Experts of a small language model.
Size: 14 layers, width 128, vocabulary 1170, 45.7M parameters.
Experts: 48 squared ReLU neurons an expert, a softmax router.
Training: 491M tokens, 3743 steps.
Below are experts of layer 8 (counted from 0) of a mixture-of-experts language model. Rows are named router (the router's row for the expert), down (a neuron's output weights, with its number) and show model dimensions 0-63. Each number is 128 + 32 x the weight over its row's rms, rounded and kept within 0 to 255. Numbers have three digits each.
After each expert's rows: a language model's description of what the expert responds to. This comes from a sample of Wikipedia text that the model never trained on.

# expert 47
router:161092095096095159093097104164098101095097092097158161160097103103094163161088161095096094148163167099100165160094155100159099160098092162172154099092159160089159157168154103117098168104159164
down0:088127103116134118098122145092128115173132120128095067060150154167191084084145114136128149092101137176124082107151089165122121069175124127153153128159102116159074105178126175131155107185106108
down1:136159136138168121152155155068166132149110115109094096090126090151153115142169095077102102068117118085089139054166121100146088171129136173100104171192113145133178121106171121123060126170122091
down2:052074150081064103140184116169122121093090118166131148118130144160141145157122112098099143105089173125107141140223166176136133060141150148139158092109166099134166159158159111127129151157133127
down3:117119119067117166102172123121169147130100144138098150183185079164086138182121144120162103154099172203147174146172116157106142183048125179131136145085179134144138115176112090173120102097154107
down4:157178128109140067147137148070097156116160111147129100183168141078112111095139107134149135171195193152091147125176144129126131122144122142129117104142157088151171160066111104087136101131159067
down5:073116174118182104159135151143158135083086104088105161088150096147143103112019107047161120096074111074156087127120124142096121188102073101087100115079183127182174138175158106192066157149128075
down6:143120150172147208183096087135100127118100154077140140152137103087110147149120143088171114150122087208127094078069137110160139188111120096085128138126122129098175134173113172184090138164139121
down7:164215143187115129102135087114117129155179160134097120104096132182105104194156117094079123094103098138105147128137089099122147131100179150144153135128106123090121137142111116097145199163110178
down8:109120192094097112124107132127125138112102121117116161144137176173143122147076083103189122115096083102120095152108129119068137182114082066107147175018149102134131129157113117172094121105067094
down9:115134119145135161146132050202134110113108120158132117134178127104127126151120159071139176100123108104154132172131142113121136158129107073102110140126124149151070064108090131165134122110142128
down10:088107112095124121163155055108138156124092110151100108165179097127163076130115180135163112160189104112154113134088115108166104111149137121132119125090154091152189147120105118113147183130113113
What it handles: Inner syllables after consonant

# expert 3
router:157099092100086159089093105165105093097088099097157155158096103093090160163094163091088095146161161091114166162101164099169099158095094164169152098099152156085159163168157101107097167096165167
down0:158093180102112134174122147127166192090080136139145135112111155106142065072131123072090105112161147104158136076179087139143151108148163150128141154154105128134144099110090068172106181110139144
down1:121161121128136074135145144157138169056094147133139175135169137117139063145116130148140140124071118148155063124127152091189101131125145086112097088138172117133113180101069180160093139116111116
down2:141093140113127103168150108118135141201123160084075096142110111109143141093132178172098169136106130091078119146125197132118107161157108091108102140082165142120116100116135126100148168153111138
down3:092168115069195142095112136122146149094099090105149159166181131120112141122121160060105072134132078118207077180167134080097156160135162138140137108133148126126130139143183119073161132132137129
down4:137107127180166147094120170127129115133095105084077209123171145187193129165107071091186157139152111067170114125099166139153127108127131139136155091123146110148152094122107139132150118108198078
down5:161118132132099144159071090143144130100167120145183145136135147192072098118123142096124109129136170106146120143136117127132095148108125169128107162148040174207142123129117137100113095142135125
down6:097152120091178126117130160108159122155101135110107118115152197096137116134110123153099175092124146182125118154179153142122080120170101143177178094145116121110218101117096108098166168094107112
down7:136162128151132180117121104129154170120151165127128188150127180062131125102164151173169180107130149126117091177134117179104075143086132133168089140116132102156117133117127088111162090160166159
down8:130153087095122182058121116138130139136165122106087105108149105089150114127109100183095116162099072111152111134114083139117124165138125140145117191099135145158168133159135129107160154106119135
down9:145130128160122107118158104120152141101132138140145119121157191134148160107134106139177164107129152125087121131092032149159138049143146107051129131172097160159133158098126131129119152104113162
down10:115168164155119126187158152140051049155128107140115140133133156136138129119140111109166117166113167130179074152142128115118161115152042130161158185185113120141131139087120172141074146117118082
What it handles: Mixed fragments, prepositions

# expert 9
router:157098096098093158098099104161096090095092095097164155160090104102097159158090158099095102150168167092105165154095160097160104164097093165163154105098157161095162162168154100106098165095166157
down0:127096104137210153139133143134144146197093113186168147060111101125107070179145116129195167108200127151094094141141140109133154145170178105156145200164100106059137069175158184087153101152109147
down1:018111138134152160150162120181130133137142116162113153168119140120131165162147097127178115096131150150121071183117149157128124092052131144132178087131179175138171153125141151106065113198082138
down2:115114132137124122147104096127149122128143148202174141139101095064116087097113157124090147112120082167063160118146103150099100116179135063145128174148115134078089117155138090092144148146124112
down3:162103106182221141171080134137138147035159153128137087159091174099115087130110124111111137157139097153106153151152087127152121114054094117166092165137150071140165113148095135088042116113120121
down4:096117106130110149068168110081169192105165128095122153153167099120115087091174168132134098107065074131152138186106148116155137185123191128116140159159132144107119144126153104202102090101105152
down5:141116091129090126124162142128169109098129098127090058108161115132067118142073139105105114090103111129117140144134144155141145135141066178179128160130123103215071075169068128159128129131118108
down6:141147126133175221119101117143129155154129117098157150061108146113197164141133063118132165105060123143128148146127121109155139108102123129098148130149104108146129176130166114118094133105193151
down7:183094085138141104144163099143139128170119147158081138146124037048110075129135177180147121090155136189109085116088119113085186135127115069146089107107154167113165122160106112174163099129116110
down8:133112155134160081065118122096118153178126140116139053163070152106071123186078102112066107140079166126164122067147134108134116159102143103095136128089176141169136138143130170045099132150113105
down9:098096207118085132113148129095148134133138117093135144085155096133172123129129094159166121180140133147127156110126137136175142130126123104139149196070142126208136039164145130148121112135078097
down10:146102109122103077159148106163137091124237124149109118103179090141103134149163156125117100082108164162072149113157112156125076099127160189165108135170095139193121089065124069093058207109125141
What it handles: Word-ending suffixes

# expert 7
router:161093091104090162093094106159098094100098096096159160155095104097092158162092160096090099147166163092104162159097163093166103165096099165166154103097158161092160164159157101110097161101162167
down0:100188135088101131172129140124182154136212130189113129168153128129115146145128148130133152082144135111088126122137109148165083145164207137129082147055153148167092093140166125132053106105105138
down1:140135100128046137068107174127171132126035158167131131191106096173169097166052160137174159120136098146115164144149157084166104167090134110155136149108150075086082118139125108172152105146115124
down2:086135146123102124132119098131120140085174114191170113078140185128095124109141170099137106112182158107146092131130075163113127105094083139139175107150113111038138188128145111072112074092160108
down3:120087196113129130149093106133185140104129180120110168139139125112175124185092122156168159111078145168069134181190097140112186157124181091129107113133167160176086077136138074113080153154177145
down4:147134130116102148074131190089106092106094120096152114115116168137142098095126133113120137123136127149115144156167162126137154112116141135098164149156160086118171135101089146066184109111097074
down5:110165088107123092085182137145094210152113130165079118119177168093120114125115121160140050140159110147108128075114146084116115141149166139119153133122176151138139087127153138170116090146133132
down6:141110059154078119114170100096108115098126153123096148131126139112091166093216098182140149097154094100124065122165095136130150141114114058109132137170167085113086240098174092138113118117125119
down7:103116115051060120111187180138120147090120118180134145156118100158148129097107156099126146182171078153154136153121122111100141138165107196070121101111128125167139161117084175106083083127090172
down8:090160114113116162112167088113098144131162173112128166177143155130123111120155146160188128144137158138125128089160103150110165099148102102140149079095150106103112101139080108123113114132152161
down9:098082100053164114066142184090130082119101152077109191123110151176111130182117160113115077159120080163073079139098099123081089130153089118121080089142130133103170169133169151127122106129156136
down10:203146062112223172091086111144117122117191174135112151115100098089150165151096088128070091091152139197064181118134122164060138145127082180198081054135091123101079116118102183151202155129144059
What it handles: Name-internal syllables

# expert 57
router:163096097098095158094094102162096098096093097102159156157098105096093158166090161093094099145159166094109162162096161095160101163092096164168150100098154165088160161159156098116101169097162162
down0:147186142114122097156099167114090104139116136112142114122140077148171118158105096139087185123102109139124101118142186121131116082088189149154107062113072152195205159125099139114145111140095097
down1:111139115131092177111092153075163112135148127075112186164151123089143148120169152143104123117150131111135081151118069182104124130172154140093148125124079184124143136161162125153124178120204175
down2:072118135166119116130130085123124157178091139145139119108151124124162155145152134144131124090114106174114175099210116145082163135112140086130173162167142147110084151127092121129092154180177139
down3:154152072125177130130159116110104104098122124075088172123090139121115107107141139132140155153164142141140128097163138135168069088135137114175195050139146128118132095190106173220144061135106105
down4:183111108156097143134062125128123171096124105139127188152152138170128042095185204183130129137107094163193140145100123165107119071136132120152125172113140096133142145105133132120122121133144136
down5:126142057095109124122157118137094146147149189191116153177115135170131109101067135093153097209150129207097144127090127098160127165063080142120174156131146124147158120101089126174114171171144142
down6:119128165127150165121166173115127152197175179096197134125167107118082073120146151170135134164113178146080104148133155120124119101146137122126150093134125146094082098105138130155180109091126209
down7:114158118122107129094136101105109138119173118091124130111144089110156198059119137132132132122146116143135093134145113169067121140111135153132127125135064100148128173108154205098126094126114096
down8:128125172130109139104063071081170148131153137102108133128181158144168106050130143141128150130089128126108130134145190100122120188177121112113128061131186138095157092108118089097134126166136137
down9:175097091102170157092075095132094179126139118115108096190124091183162134200157078193153117148138108133174095120142082137125130095134175149195099166172067097159130150107126095111147094123104146
down10:099055099210123120160124141107097131134151088143113150118095114118171132141127112098092095112142125191163165164098099184073072135163038156076116126108140157112115159191206091157181171129085111
What it handles: Middle of middle

# expert 50
router:183136121133118143121108079173011070135106110107120217116124069024100143143083181119122098129148138122084151222080151119132118150136016143148161061111119131106136134142129085164112127105116138
down0:126082138124150125112151141113203061137091148162150151129147145130145126172169164106137180167150197100121162123109134161137141109102168159179114178162113187109158149121093107165047096173070150
down1:087130139128188118090131067163138064171141154166125187065140141137114154095144151144211151200136139124085128109119132148108131132133117100072123141127136121140154142139161080153076109117152164
down2:130163150202183123077104164139159168116146136162056121071176182189168120140108145157133155110084083102129104137133184132084157125140104112078099120106103089131096091148120060137108111113114116
down3:179078090149166116179104099063166137106144136075135147056181143109124104105128094181149081129114135098145127114159124162108140108068147183146156102144084146202192134171130139160144203168077151
down4:165093091127094120181141123148135116129092163200141177072150172157130110146151141156119124169129129188114103163160120167092134149104128128110101160129077107095109111138174084141106117069112116
down5:096150152096178089083150127083189116135118116131158121144120157121117125099111147091138120170163143178141122162157085143112124170149159119084126164131162169177148164075100138091165108136125084
down6:162129147130127110115086140152113124145114132169121098146075133107062090108103146200086164111188073140120106128138155099217170106168088103164153123169135114147102199132119102124125093126140142
down7:099045153184134108134160098122137200104111136079144074156164154149087153089084088142138108111157122094173091114131083149099124073126154111195130066134136137091180132130173177131153136186118103
down8:087178125114051040131141122114137117157147127118062141224156143133117162140110092149087160058143123141112094173137157169131106127208110151139169132160174139102137125111129146164156134170117096
down9:078157161138114141082107150119140134114137120152091201080117069127183153098097094141106113160126132109084185095124131160126220092114089093173118113062088122059130111095055083108129127103146124
down10:180131108155083090128127143127096116154120116156118123102117104165146111129123158198059122187163120129114076194152141152096127123151179154222147137093164158137073163169165152153139128128151102
What it handles: Prepositions

# expert 14
router:161094096097097157096095101166098098097091096097159155158096101096095161159096161096090095144160167092102163157097162098166100165092094157169147096094160161089157163160154101125093163097161162
down0:117129124121138116131096143125084134146150069159111175114076128103213072182088072136133135095129140170142092120098060103157082212118104109101125116148106094140085112128139045129099097138123163
down1:082118125134140067139092111139075131151155127132107131132070184103164122147077080131110150116091144129155134102084120146114103087130134164179103110133101152132145088134096144085122108096107152
down2:222106102169162135119170145132175167102157135111159134143125157107114112128117174136104133203115073148143122163152164109116130137176124123122105129115174116114138142140099143109160125174140129
down3:165092114110084199145115140144143121117120103103159131119149116139131124185140146073102196129108018195114164097127123072152166140084190107149098140153129116156108154084119149199116144116167112
down4:122153165082149093132095133171112127110133156215111154119114112113128157105142118103137096148184126158165095091151139074118123101128177133128117162043164176124178170066168115068110108141123156
down5:104111128129134143139121119052083091106172177144167097102074095093155173133135060126087127136133079184100128138095082180116081139124138093153151100155141096100119177152109119104148089120074087
down6:121135104092145153068071140140126147169114102165096104186155094136104129105134146127078106155125178142124114134155113132127108165095106122112162176108141133091163118108154169141144151115044166
down7:148084120159076100103145166093130124145116093091145100131180148051157144109125067100097086131132120130134096102205099165133053097109170184188120145117115120115183123139098116124146144149123065
down8:151095108081165111122161164137167113110113113121124102162111154173165120115086097079074105188147130129138123122117178137130148140203112112129122119191202154144186120126075131156102108130103082
down9:127084124144097096123148059074139143116124159087174109163182146107124124094122151172122134099077086115092115153109106154114120173147124114129076083189120125191109138130129183142155110154140127
down10:121136133135110101147124151060148094147129143133143136086121100094122148070126096147127092112196124106100121045117151090110142107089078107070107128156196123156102099135119141073108138154112064
What it handles: Middle, ign, en dash

# expert 60
router:159091091096093162099092101160099094096092097099160160156093102107094161160095160094089091146164165098106166160093161101158105165093096164162147094094164156094159159162151097117091160098163163
down0:147057106112125100113108134142101158134183100117076151078128116117145102104147077139142118118130163138151090150111058168130132087156130147114060141145119150140095108075158087096088127061160099
down1:166107126093066083142167117119125156124123105148114126075178094159207194113141110115132171131112173105172176151156136153127153148095140105116084121124094112099061131071114093192156059134146130
down2:100094124102052183082111130143150123154161112198121133128156099141150107167111080138106136136102112117114077155155150117123117133091161106150121143094124172141136150143106122138090072133111141
down3:105118176087154107135176163121148111100138129158086122134122099163148081124101128124161147090171116108118145099087174168176089130112083117163110124140202154124101171047070103105133090076152129
down4:119139109193148115123129151093079171134103121157107095194156156075129120105143143181161110118161049118209093146182073147080122124100124123111131150156173147134160143164132109124120128131121103
down5:116077186183168121133193137103120097112076136165059143125144118174166094136136113152162107091107120189168073091108147100065150059136108081116126108171100128127105086158130113166081113100135113
down6:164115133117173144088140167043109154144105166106061101106178129125131129174077104149162129199149140132100088107107132084111137188169088166126137120095143071144158166120143069089100143107075120
down7:125165147099055176178185172157126103188083138155151125069118129115142155149095168052130073128126137144095109087139131127136145102057165136158099170115128110114128111117098213115130141070128106
down8:117147158105182113134160150125149114117123116223127128129127152152081125072182143143136177088191133099123072134079116130132110128131103128123086126134121131128056177148093139115073043114130135
down9:159136136182148115167144099089118186104086194139171126130130134146172156173127087128082124171156101140103087098128161124114116161209093122120163108084171126107177120114122032156143130082117067
down10:097132125160161088144114128118128116127106138128094179179198145163093083116115150134118096147171127135160147184174103132147157144131165162132119158103136050173129138133141107090181138121129058
What it handles: Auxiliaries, symbols, numbers

# expert 22
router:157095100100090163089095103154100087096092095104159160154097107101094158164090164094106089147168165087107161167094153088162102163099093163171153108092150166089152164159154101121099164098154163
down0:130131190116145101175082190172160151152103110125125184200163084180119137130124111123153164165123131161151074122120086141112157113135117080170119116133194105120221123127136138136142165147132185
down1:105115168156163161170118100100098122122200059152069101127133107107076167143177178162055188179197122163155107126115119132105110110200100152116113134083110102154118171084126194122107134129120174
down2:074122115114193131137179137135120151148160141139128121114184103154152144108113178135061097157148051162136120101143135145218101155119113175101130131112102118131146104150181108172043179109071199
down3:091094140113079203125178146192086126141172132162139117109121141167118143123081171104087050140176117168074120074119132067115133099112133127129125141128124142130113107120167154115128127124097129
down4:195194178062110161126124153143100128079193180152119173139108100114149083078110115105134111048107126151132127175128151110130064119162072187160175102180146147130117112084131118154133120234161178
down5:133163160140120108165135146101131148165146191155138114114153137115151088184150108130107152141236118095111112142147106137106085129135139092119108160169142135107130112154072215172175124091110134
down6:095126150167149133083144106097162119162090178129089121080149135060145148109146135098155036199171147121171126077129110130086192061151092124079076141169131100129077094122167109131130139122156130
down7:111150110145106181082133112135096142149113139170131124148073095128185085124142101100133151151127134103138177168131095090133099069147067093161151122130131165122116165076106147083097109059122162
down8:119116134202134146140152164125167150145091131131126186139095111174195104128123127091162105125159158115139114133164161129130070142166097134137059137161157092146091110194106110147051162108144045
down9:112165134090133129108210118123125171128116109153142193155129128169152144130116117085091102117138084105135149081181121080112159095173154119120116114134171166156086111084102079079157130163174181
down10:076117118108191153158090124085164147115094177069131137173119124081125101117127114182155119159096086146087093044099097106116092133108166113169102103170166110095131076139073169117132163120158141
What it handles: In, pro, word middles

# expert 29
router:156093094097092161096101103161098095095089093096160161155095103097091162166095163093096097147164168097106159159098161096162102164093096164165149101098155161091163162161156096123093164096158165
down0:125180059114123111169123118083166121104161119157161089121117138137112122140121123119074077145155119105099093122103157090120166189197104089151148173118123145125059117133177138169124136116184130
down1:149150162146141192122132140102148144089156149149147160080143135133089142138168123115106081112069130109134116125127092191145135161187164139171157109144102144122094123112086178143140144110153122
down2:149122201129097105145126199079203106122146093109089073134032069146108160094086106115165123083154130168120126095162115118140115138088100129151140140102114115096155159112195154126109135085076105
down3:124088086118132155159176090143149140056089170129151152067179186102166097095087103157126130083145128104144129122138160169108140130125149128222118057061089102104100133110097131155140136091137110
down4:179102106130159136139113070096100109110094108154074134112074131100082129165116153070089129088071082097138154110074171112117115128126156199103185090082142114096153106060182145058161145113089155
down5:167143128173139149104130179196184153148170164075166135126136125163104104083139129142103200179139167081097135120125158123155088180130120174155106139095106119161160067125132158132061099119135122
down6:164086110136170123166113051103141100149159134124147117137115167066095082136074088119137129147141089151124067126129103154125094086130122063095149099196078095133142209148087207096107080154109078
down7:144192124103149057111109122144178094160076185164085153129160112100155165095156101092147142205115107104147159097167141139112156206115128168120150092126125096163118126117139156164172114071105167
down8:137176172182130131213175132118124108099145060072087115115147128085163097131121106141139110055100097112120067093164093134122182135184095157060122141106156103086114142143142120093081189096124120
down9:129143139135165099128109128093142115113110127124118130094103164134159130150108150135113118103169151134149115136087148136125140129147155135104127112130099132159109120149155127156126136124160108
down10:102154192159076108143161097168116166136169145208137144113126144154156122145124079160035115122090123154120127110172135134142136091150103078086189113126096085164087077138143149127131200119112076
What it handles: Frequent function words

# expert 1
router:156097094094090158105102100162091094098104093104158160160096102104089159160088162093095098142157162093112164154098167094164100166097094164165155102099157162092159161167158100113096160101165166
down0:122123166165116089093146109144129122127128130117136165161167096153125121169173128067087073102129146111114061138165050172077116128144164104117096172109198081090166137119096132144076126063119084
down1:129101104134188135100139126108126154097104170123161139128138135148143115192146112137071137121149150156132128139143096151098124079148147179110117175098085117096121089124133110112156120105161130
down2:125128160165144091118112147131114153099089120178121119159066045155111133140094157114038115119109129176097153127128168170138098073152109173074105127114137144145094103171160142094111083080144165
down3:084128124143105128135120166122184127141131146140094132140164169118144086105204159101164094174126144168143176150106132135099193086135040095109128112220124161129085085085117166123112170138094133
down4:159096106101119107123161146140132080103128110082177146139116122191086153129135138105158102142149181147131140175230171178096104066091135099191144158085096131123141147126138163101119072179133146
down5:173135071111072092169130123168068179112124099159125100131168136133095114145049120111124105112158170162111123154137091191113153157158119074150168089087139085125057109134122130115167095166139159
down6:136171136124168110071123092155156113149120116119121117103109102155112098127116159132178147138154083127189183148115124135110132085120125144132156086132119114115136052158197116144142183146044136
down7:102134203095096103091149057114148068117155071144129075147122133138082119087165092079134095138112083146100092123104135156102114106109071153091163156125105156212112163090137044114116128101092102
down8:150127147130093095096131113159152142098125074181164181108120111127158142066183127151112146177194090081137133094157126134136116135218150137113134044088094163153137105135119113142106128165144100
down9:162198093116176113111136146168120168164147195087087156154093161073138170159070134165142137155105119067116140142153113100176044160077148198156135162164154061151081140111147100085152115125184131
down10:093162088108089109115119122130091147130103121137101073147157207128129112105103156095153174155096061140119129089142181104062149122145150103136127077112131103169093097108097183152161093120090130
What it handles: Table pipes, odd pieces

# expert 23
router:159094099097091157094096105166100092091093092100154160158097099099095162162095163093095098144159160093109161160100164091162100157099092161169154092100159157086164158166157100124097159098157160
down0:107135149105159099110128118115088092110147145155147146154170170111171075050085131156068157129090118157129144173125128174097142141159150123083155083138139118163180132111115147150127112101164084
down1:101147157137142139128151119103148157086100115114163155126137162116157146140127065140196185093117060129172108114123101095125126174113113134116139116115103089089170106134105168127144142175142134
down2:169083122186099146153097155139146083146108110103156143138147128149102133091111103102143200107126146166137088159127135095213165096108191076168099097124171116158139136134141143131102103127173135
down3:148167137186085083154066115102102094191108116183096137116160141136132134163210113115071125147150107159124141106092110077135082136183170111120135079113108151126086106115088130091172119130148166
down4:038131122161140120159182122121111126104121122054177123115173168128133181106152081109118116129154082150160180134095153129131162132147105120105192110151122078131127149045176112204119143106121143
down5:170147143151230170140133088122152181155118098109187159153018147165120145151112161129138117101124147111094143118139160069105133076101101105140142091145101119037141135147085146151084055162133118
down6:164080116103145123098085145110091148153149131156084136094132153183106178096179134121110125107163086213132150119126101137116110121152103120141122168135141098113061127129135095102113151138145135
down7:133181168157076141105113093180148109131150172167079135083097099146126140097153132112076134111128078137132121136113166145093153139131123139118104117119199102155154137142155139108134079143112188
down8:101142074101157126157126081131079133118139135088097105111097145150190128154119139098100110140159093129116110177162111131155129078134112135099202151172102137172164127103159144140114033157098142
down9:096155125063135079176141125164136126098055119199190098167156119143081190109127194179162152116194127161132152134070171183090144138135199137160189102157136154122078139182128108084161128089101100
down10:138099098129166153082159152160173138069110105089111115130131134105158146152183089142159188149102141113084159103091159118146143149132119139100110115164064171114085094127102153166119152136144130
What it handles: Mid-word fragments, table pipes

# expert 44
router:158094095098093162091097100165097096098089090102165157157091101097094161162088158094095094145165161091108162158096160093162096158094093162168148101095153163089159162162157099124101162093161163
down0:166083158115111124109143159139149176113122123146105154099176121140121080123107086050105126134158164086170086138121116120077108173106163077113073117173136107103093174096197145103119096117058116
down1:117124120136149110124125113135057138133087131111163211161166128115126110172134146139165093070175181103112144144100103115105128117155154139158174143124104125212115159108132078162127112129143133
down2:121087110108098112134149148188150147122149167085131111187132088113147138119155119204094125135113174109135050138132082104113089125131136153156122111156115134134115165147136116110083107155092130
down3:146209157198184141173097113148144124163133229143106133163105118125118131118149071094151154175164115082146143135091150154113079147158094142128115116182147142158139092084133080118145164162119089
down4:133177179109109124141150108101114101098120051154150133116144069162143075081137128075106136169123130150103107156146168127088075137155112128127095140105173157134086167104075142116101120183153063
down5:096182146124148121118146140060166168138161119175122106078197157103141136089101161139132130172157134153169114133157109149126128067118111178103095114123092076095153099091148119078156097105113075
down6:149102127079129109144164115081096115102122150146151146176091181118144067073043160099134153112136131127137123125116147113130160111162187136090094134163107123183135176101119120165106077147095094
down7:100118160134137181103121055120169100119120169115129128123159114087146096161126122178089087176121104097136135109192097065181134110136084111135153123130104064126179119146173074108141140157084152
down8:124098132169148082121115111111164098149120150088137118173119134070130091214078149181140138185133158168170139117150119152135126215078126151121034091167119114137185105158079077070168153179137102
down9:084150142127114082145139156231092167111179125158123166098150123102102154100138163184148128161089157073078095093165132127119163102114120118150203101169117135109140193138044070138160150158103136
down10:109095140107090166111133140175118141099083120134105141101157129149086140111153122130140134182124134116101122111140104127087121143155112130151132122105177143163157112104105087132152098126123073
What it handles: Prepositions and function words

# expert 33
router:156096096096096156100099099160098092100093100104167156154094098101094162160089159093094096142161164097109155163096166095162105164092097167166150097091154163091157165164159100122093163094163167
down0:087088162082122149123093145113061114178139171120132104123112132135119129131069131129158125130126109133132126141152134074149152142115125153153082166129127062122154095174145098088154099130123169
down1:120132148109158156117099131137114183110147134129074084125168165143154150100109149115108107197169160186150093153105159121062147081105101108053152138190137111129107153123138153130137096159121147
down2:129155162099090104175134108125149143173090115137077108069120123117140179149122117116121121125093117166175093120098088117097109136154200113158132131151124137089139090137099103124166156082115165
down3:161141146146148116167144125165151149132104158113076124107174090133099139158079107136114120121179177118150136125123141102126118102092133168157099038115142138113117114092092109103155140153152136
down4:124061145151112091161090131128119170049144149117155098141114178149118141167194109130141133138177124142116096147114114167073176126127152061103174088124103124158127161144175067154085088076164125
down5:073165106187161152179125129075129080154091137119076114106149153099186188103139166108130162130127068151065052079074087156106095140144134116119137155095157140138140150164115135124161134165171172
down6:080152112172151103143171168212155156155177117179120091128115104122131072134114169155186149075170084149109146139179105143134205154138102117111094152160172117114122122114139181127164127065077149
down7:094125127116160103156127136092120124145085202141093157123101200074160145153081105131148172112122076135116110153152113156126104087118101188114089110137161091163141143076154188099182155094099083
down8:129145117139071158128198088126095145128119051133157198155109129128119147099089121153147124111127143147173117113108106142185129057145167070122116182145073180141052092146090108126151112103157136
down9:117115123126097132151110132126124157164117155167174179120163165103113129165115095092091151112137142151109081135087105108120167126119139116131129095090141080104060052197092124117130087120139166
down10:193172166123137083136104093160146151122246115131106116140108134112117149117124131108090125110161132161143180142115169091143152164094087066065119126078099154161133155152109148111118113157117186
What it handles: Function words, year digits

# expert 63
router:164091099097090157094096099162106097096097097101158160154096101098091158156089162092099094149169162092108159163095163090161098168098099166165147101094159161092159164164161103131096168097160165
down0:168122191131136122135126219166149136118162106162114114176144136187078119084067109103159145101212148157132181133145143130112128104166175194144172137120072131146108144093137164144075051096136129
down1:137091192147167156166158156151143193099155093160123205161094132175153148105134118085152144126189094125174175149140119108113078116125136126107185055127140108097113133169078126163116136151177159
down2:129139142074092104174086144133118094113112170159120164131147103091153159140117211228106116138129115127131095102159099056089088119072173136127108133128143111153109106154168157144094119151090137
down3:124137069144162171149108127143104057087091109072137086115172168093149126138102089160126163170155134067107097113103077168106055135102107173104158099127062107134163103155122193112135065113132125
down4:116126143135105154146124145133119164119170139139133119149123072122155146122141103131126159152160118142150167152130180152174140146128157118111091139158132095095189076153204145150121103130113161
down5:107171174082147119079123115106103100101144079151152167129144135139121105147162164116117070120137133128090134158138109138119134108137119137089106065077004156124137118118147152173108146134093153
down6:096127170100220114087194109057136096160130149124098126151154109094140152084109137144111106150158117108157115139152136146142053138148148120109130154147115109146180113168132133075111153135182133
down7:150110154123145175164134134079099141114159104094141156103129123122113154091097105125117121138138143148165140131145134098133075095114163135120174145162093142153175151110063150144101108136120140
down8:064040121087132136121122091205132152138126141111125110165129144137204185082107131138087148161100133172151134141092146114102164138186147108110132066113122128104164121154144183155106107135115155
down9:081092089164149125172134132194103117135150190064121143099179119163149119130141154114085135128148139138131108131105098127184140174104168134140141146130100114173143118123127165131177098116110121
down10:107127196128095155189147147146108104121139059171158096067118134120130155212132119118145101187114133133117107107124157134079093148124120117123147186130095145112109143128138126157070135157157100
What it handles: Name piece after In

# expert 64
router:162093099102094165093093101158099096098094093100156156156095100099094160163094159094090100148165165091108161157096155093159105161092092159167151098094156159090161162163154101118093165099162164
down0:112133123116138189131141123179134103078089168138131102106081140139080119096137055147100099088043135105119169153105158085048109170066138094094132101091090122130093138157128144096106075036153114
down1:127103135107163193044116140140116137123113119139087110114136111101133115160154121121113148097109097149140087135086152110147188116101076139133113149137159096104115125151142154161078146144148174
down2:138065179117086106101164202172158108136171098158160178118099061167089106126150107133132168191130141108159106155140158098082096135129138107162153197142117122136152179009154153133168142143114098
down3:104176137151115094144139153082122155145152154143159141083171119188187147136198128130113142166108133115177098109134127083128161137135139106150100143104109108122155132133090121114157079117108087
down4:101133129139101087101153115066229182119130174100150174192101112096128148189162162136090110118180110124080119122184125124102133119150106085136084102137129118141134150073103093125116069080205143
down5:078155057128093100220164125134147192150142085126123158083100148051139124116155162141155202205149146164125175180174121110143127172092075152165117138116122113128141128137154101156169116114150168
down6:140090189099100088163117153108146170110117159189126084158147136147090134194155104135089068156129137104108125166122124105133092124153109104136131119117124125061097191122148111111128155135176130
down7:151046153147111190146181145142073143175146129076057134155198142155130120136151141164108169205111135163104178128151138107053136156161140129138127163134171125088070166121151137086169112109133133
down8:146117046076104101121105157137122136161101049121122123185156145133093129108158137108114087093097181098087114101136096117123112131127145105164140125074061111105115136124231173081185133176108123
down9:111162158102169129119144184096124160068148132115156153083164111121172107096096136156139152113101130109163104170107160111153099090168167104130112122086182153110107155040166062116122104131166178
down10:106111133138169087091159167068146130097118183097150101097134126131133165075167071169111163165102161097156173101076138117079149130095142124173106123096095089187167069140155103088114144137145091
What it handles: Due and er endings